{"n_layer": 11, "d_model": 128, "n_experts": 192, "experts_per_token": 6, "d_expert": 32, "d_shared_expert": 64, "moe_layers": [1, 2, 3, 4, 5, 6, 7, 8, 9, 10], "router_score": "softmax", "balance_loss": 0.00693, "tie_embeddings": false, "lr": 0.0077, "beta1": 0.95, "batch_tokens": [65536, 131072, 262144], "steps": 4482, "dataset": "wikipedia_en"}
Below are experts of layer 6 (counted from 0) of a mixture-of-experts language model. Rows are named router (the router's row for the expert), gate (a neuron's input weights, with its number), up (a neuron's input weights, with its number), down (a neuron's output weights, with its number) and show model dimensions 0-127. Each number is 128 + 24 x the weight over its row's rms, rounded and kept within 0 to 255. Numbers have three digits each.
After each expert's rows: "gets" lists some tokens that make up at least twice as much of what it gets as of all text; "comes before" lists some tokens at least twice as common just after its tokens as in all text. This comes from a sample of Wikipedia text that the model never trained on. Tokens count by the router's weight.

# expert 147
router:130116104100107126109123072104135134116095145166174127135110135112104136081122135133158140136128126164106114151106111146131162139138108124122143076078104131111122120111133170056157131153183150136105132102179127102119126088101121156121091094122151128124127104095144109136134136119112137145150138157135088104149170149133123149155101150134117150154138101136125135096159102146087183112150
gate0:096124128092139152134121099156150136128150131151116141144132112156139152122126147139135121149146060176111114113146113140149153114114118163113156153093155129162166161181085153103117189147101145151108144158146113148118144124114109131112111142165115075111131103094106091152103131152107130144169133116114135105158141126100091073120131164131112123130125136171085128149096096148137129096148
up0:132152115107102129031108139139148136176115146115109170093136119167168143139146128082090167101080107059150132130115058125165119121106142078150120141142111112129140114149150101084135150112130121125154153106154140110130157124125126139099163135150129116077142132138115126108147159124148136148110142118129129119119120138118134117139133106144122121149132127152115136105121147178083130133116
down0:143097093134165081136136124109131117092152152120142098140135133130114143144096153161111134160146187122130125086138138118076085101135093136144121115120132123107109107133131108112129192153128188142164141102113092110113107118128114160127085097102137141169117162113093134195122106139096132126117130120081108148170135114152158124129155161147144164116125132114110105103124150096141116137109
gate1:125120136122130151134193109106089136121124124158113110140129160113119136149154111108072119112129121122124146148119125094150132144121089109139114087094064168138071134068136133101133135119141094134131139135138112135138152155166136115153102136163128126131126090176103068168117136116145111151098112141128152090130160078122110135131095115135112142122161119105135139115152134196131096134142
up1:093131102102145127110104110137144154145121116116132162070102112105093099131170130140138154119095112133121126102075136102118090131141092099159101080131130173124143152141119132100134120109136137136135118129111123137144125098118162130122147109125167131125138165115102105161152184162096106130139099122105092126145130113099078121176128146116145148163140125146181127085121173179122109159100
down1:141135114117124100132155103109126137117086134126174100108191136141172115094122125080075133081137092145155148122126145114117157132129158128121102120120138096124160146144141088159164154209168121155159111126148159120127118121123133117113102117142153091107122147149123147150154125104136127139136154174137125119138143067108110176136129105134127104122101109120111123140171119173144099127142
gets: "ing", "ed", " that", " to", " with", " said"
comes before: " the", " to", " a", " that", " his", " in"

# expert 190
router:130105141142151146128131158143070120139141152174114095139076101106146156148149130140135143145141159099120165086100095127142087123135128134183132135093135124175115148159130146143083181117119145124081142160120127139136131148102143172140132112143093093071140151128139164104162107119105087144127143105150118170121117144120088148141133115153131154146134143116161145162132118092152124150110
gate0:189110157150127146148101107157121108169113125156114098091083090136087117140141101156151109137093186128143134088140085113149103122110166138164151133126117136122154114154142109146115095151079142169108118134149105161113106116125135117142160117151136123137136152171146144118129125119129118140132156138147126125168121125126070145082141117153096169123098111142148167169121170111110121102136
up0:155157144174148110161141143128132142066133089112120146107122118129180126147115143151134084147164109188150101109118158104118112118192112130117151112114167121172130103094106142140144132110130102100163094112103145133113104140152133147131105152126138141129109134160093124091099076134157140130145117100142124121142135157155132125137134097139104148147135112125093073157126166101163156148109
down0:131096157111163152097128135125155152167102136080062142162123126108140137127132140172148201074066164096139099114123141142108102132135127090105128141101118131125110139154133123113105110130109161100110124122090134104089162150116114143094140126155149106082155092131109115131111135097141104163128109081113119123161132111116126103124148133099121120120103108160094142137103095152138113129134
gate1:102123143150159126127148128093129143148090136108148103140119098140103146118117149128178123163150146127140146125136157128134150097135145145174140112102160161133165121153111107150114136126161120147095153108150151122160158157088153134156129105133141125159113142124149113108113112178137139163131172109131157123143150147169080115171102074134125180169126144118185103128124135108099131100066
up1:086152158128149155116130172148114102080068128076128116097107109145109105149104146155114143122131129128128112112108154135133169155135092153073102126083127133139129140183154127113140140156110166140116165100143136127142132101121139159134116160152149127110167165074112101114149118121143130157169169155123136156131101146135093135120116127150136130094172150145114135117110139086115170114140
down1:081122124131080115181102153131117123101106105145101108080129105079135120111133136139118123131164152113103127127151120100082124141096102151103138123117168171106136144110087139148103141143140118070151110116131116099089130130143157100087113097154111107126114150118100168128084152151161156118113103126135064143138111147132125102114125119113159124146113152125145123073139134094170104112137
gets: "\n", "==", "-", "===", "Scientific", " information"
comes before: "\n", "==", "-", "The", "===", "="

# expert 17
router:153180143098134122133126156120162175117091096129142153086126167123112171094134116132097136156166162096107158113165106126124118119113115145124140144163141135115141123124122136158121176106150094154099172108098144142089113146111103140126154141173125161107132135173137099173119140149171172139144125109153169134108091158160118141155105122105133132147142111163154143088146115128155132138145
gate1:142144121125115123118172167136114149096124174126148125157094122134173137110131102123112105131127097116111124127158067122141133095105148158121139058112119134122095136130144157082099100159155156088094138107125145119096135129120129169145099139105123151135130106116070125131125104125140122168113094119175154155169101117078139145142127109136107167129131120154142101070116108142149111122164
up1:105154113110112082170127107113115122120147107120072126097123153132150110101112154153150121137066150098172169115106136164101125146145173133129162123131129133125129137170139149104124109146146168095159136126119116106120182116135158142125143119155181122090151141124155114132169109106121164188080131132169166140123108165115121140142090111106138106134150152117107104131145103148129138137107
down1:119161137182111093133113154155145165127132146121140185132111131095135117149092154135134154118114120098142127134143114171137096113137102127103147102156105177092111135154160166089105122127110118095105098133155112089148152082089132125125145119155165154156145155091124104075133154124156142080125146082140129119130120143118108123166088123123155139151095158107122075108110121136134128139120
gate2:076160149173119114154118166148127156109140098115150127128117119179102138080120121160146178081126129152135087091141125092191136114124172147156114141163121141136122121150111158111106137107146094150111133080133145119156133179141092102166146177127142119168149149144104131140137099163171117121140130124143131084145112127100124119138120133135129156165116120133165118133139134124112130129166
up2:128130089111138130095096125125104115148111108183163115140154118118101140160083133135133137143150119108099163118067178117109097132131126185148151116116139124151144111111152124145129101131177104126165145139121140182146100129127132158151149127174146160080140119108144097144172118101183111089129105105159142162100126131131142141106158116114147117137109143143121175112114131143160153148101
down2:176101136121136150104151118122132146136133125119115156130109153156133085084105149170137123126063129110149145129127116149159117108159184152138171132131131122097147100105160099126127097112149177109127155107142167102135102114076125130132075123153112107117165140150153141131129158131086101128106122126125131120098143083139114117161063172137126147156157133158137112104124092127111131095141
gets: "c", "\"", " album", "v", " film", " game"
comes before: ",", ".", " was", " \"", " of", " ("

# expert 119
router:170144143127108133119136128094123134154133152134161118142140162153125134123156114164120131130131108158097172173126140131110144112147124101117155070098160127142142139164122164078138119151149109147136147124189112140131134125099160158130096125147159111110154116097148103125148133110115105119142163167165104098206171149105149151137106153095133128129106144148140113080107120132085165113147
gate0:126069116114118133122114117102136144147134110102128119122110157157117169090101155134154118107132105146125130147116064114164146177140162177136130129152121114159146175079157097147166110164104138118125191117149124111121106148090097131124137159131134104133181151158148122135162122106123111105103130150094117142155119126128140136142115097124157136174168136120110108138136101142120165128077
up0:146095119169117163097134104103137134116200137154111117130167114113117148137148161165158130166092097111158134141161102107109149132123123171158148107122122157078146143145117094088176112165110094098157155104128136098132127135148110133147146135170117120138151122129117114123148127122107120107109112130082169115149177125149172127123154135100165145135123172117159097096111129151119116118099
down0:123099158122169132159161134148142129080121143114128133176102104110108168145178117128113148147149145104160129150140137115105102158143144164103148168186156147118103124104165100100182178108065137123140137118108155133112138137122120179131097153132109135137110142139157131140153136112122113127120175120103120148109082141130125152143152143159134093143096158114136142149128164152125148169140
gate1:152118138143096115124112122110104137088105117134112122168100134151151149151086120097130144107124175125094128120115131119057113111096183145163136122070170113105133140129154137104180104127107181142092135130100100107083134134130113137140105138139149104109154117109189134114125131102122141166144169120130160103110158087120120125157120143100123145079145106137142122140144156092117143120125
up1:174129100156113129127130138140135096141152153138115136160123142120156134139102085090142094107154114127131175140115148093105131098102130108123148108097074124138099115128130122087156123152154145110112096128099115096122094143195123156122134122106151138134102114147169142115132109128129154176069112107108163098135136102119099114123097148136135122122112101127187118137076110141114119092070
down1:139134115104109107106138122102159127141139129148103145100139124086134117129168093113128177122102130138117121115117112161081103138115111085104124115115192123150100108113153081123142120112114134111163147133148150169144126129108094110103155132094088154128108114153088151181147146121154129116124119138129128172136124120155156153113120155155148147164062129155200145097139092115154118113117
gets: "ed", " was", " were", "ated", " used", " found"
comes before: " to", " by", " in", " on", " the", " as"

# expert 170
router:126173109127149145127110146128147142123134113156127160103139092121098173150158172110110092122101153104127106124147147117156112123110074114150147102180145160139104088096129140099153106101108080124152130108087111132151119155103107108134143130150185083104142131142151103166131176126172094127099107158140151147133103131159115129114145135151136141178137141104127135129128098151113145082106
gate0:138142120135165095173117123130124110125111099137132132122074140138096195100120093123129117067120125127121126106098121103144103121126143122186118147112137117124121118115110096115121090135137090146150191110084130125155134077119088131140104115131128176103131132164137114108122167128116160118073112165152097130109099146148113096130149151102152133161131109112107161148126152158080118117140
up0:135142136154097168070131151138098155132125164132157102114121143133111134123132107094096131114137054135116127186148112118127089072129123158094110086134113123112141147181126114118144126117090146171135136115163134104078138132131126156165141164095143091093124117129115112126118143120121139116102129112108102106131108141107170124124128141136088093076115101099136125152144146155166159120138
down0:117143103155111169125118123126092147129131119116116139092144137124126115109121128157142113104093160137121153101142150084105121158128141145100115071087089123143109116157130187089132144161095129151168138149121103160110089165116121113191112154088138114185116127130112174100149158146100158152141128120132121127077111173094123134101126114093139123125143105128151088114143147101145125127143
gate1:087159126136141119159106130117133166139176114138153137101124136136095124163133127134135137123099122077124148082104114114152122097111090109180123154134121116115097102102117129140092102145123103096152141160119121136218143088159129103106156126144135115139110146116129122124136146095135137131139120130114150150111170114088125078085155143149099156170106139124117185097150122099129131094146
up1:103155121114133146104099189157118186134118103151166159168127122145115144141141182148077131100105109126133160138153092094148116118152142145148132103139123154123100124119156145133094136106143107122094104157118171127138126149084118100102132107154112107131098104089188101135123143125134117162145104143115147141119142158096125162142121152201128126134123144105109141141109144137148162139167
down1:114129139187145112169122163074088112108121134165144156110124131094092140126106140099136130179151164111150112101130090116142127078108140169140134134129099135107114149154130126140146123134159140098183087129136133120134165083128134114103154159150132148130136149134167166093165105089120181105178132101156149133134130122160132111117132143098128115148103124127087121115133138138124161109097
gets: " ", "–", "em", " time", " it", " season"
comes before: "1", " of", ".", ",", "2", " and"

# expert 55
router:146151069111142105131106104146125186127128094120128128157129127135104116127150136151101144118137172146148175141124071118123139129142148101145095102144150129111131119120152143130118134097093124142116088106142129100158139151094131104091121102147172097102149116156131109131156141089153177112145139156151140102134181148154143158151146089130149112162089145135147107095116144088122162184140
gate1:088087127139118105120116119132109115125115114184135156164096200138138113164130176147137140109106141110140163114161117121134117125128118108122140146132137090131126120122129202092129069103126110136126111144128125120128133125159137104142133128173114133149128136141096154121072146109121105097141129101126093109114072119174121130072165075167138139144150143112135121130117171152119109134113
up1:095145135122136180104149133138192123108145122137135136115094148095130083129123108150139115172160138143074126129124120115104073165146166155132117129121121141101110167130140143109126167157085124108138107101116123161090100143130125175124088127115143126132115083137153123120143111116119117121132122138157122104108127113098079156103114134130110124124139084097130143136112122092036149130152
down1:137102145134131105090124074135118124103134158140129110147177104145149086134149073109116120176161109146132121138161104110095106119112135112137147092102141087142101140122108114148104174167145117130141111119146136083109104140117113141096143150115167145116110139111131154148168116136085148097160099147173142126169156128123127140136125154098106136139140106124150155152096101098159134078074
gate2:093165156157114130165162105164138121130118125159110145162141124140097103180142108134149049119140103132158129143088136124141140123121083096125123094180147136150117097143137154131143075143126085128098154133110129161158079118153106112110154120130156158120133145152147149097090138087093129143169149115122144115136099150121176124096141106115138154157131148131131120120131112121155170132125
up2:105091105111176148115108112123162115156120160097100101097107149122135160146141141123095087106186139122101122092103161094152124099174128120110144168108104144151132152143115141148120106119171106108121164114088132102114113119135205128135178129115134115103116113134073094131131133134131158157127104142084138109123126156146143128105126138139107151163142123142075115116108137142096149145137
down2:153115102072142119120078114138161137108109169095130149135148112145150121149116141125136172160128167136099121113140132092116121126128129094106093139119178125136138153117122111139133106111119131119096116112080155121125132084074155104118110137126109123090150115141143139133133103157107132151158102111183134128124133114087166142171115136139123143092169095102129099158081075115077113100117
gets: "s", "ers", " people", "es", " team", " they"
comes before: ".", ",", " and", " in", " of", "'"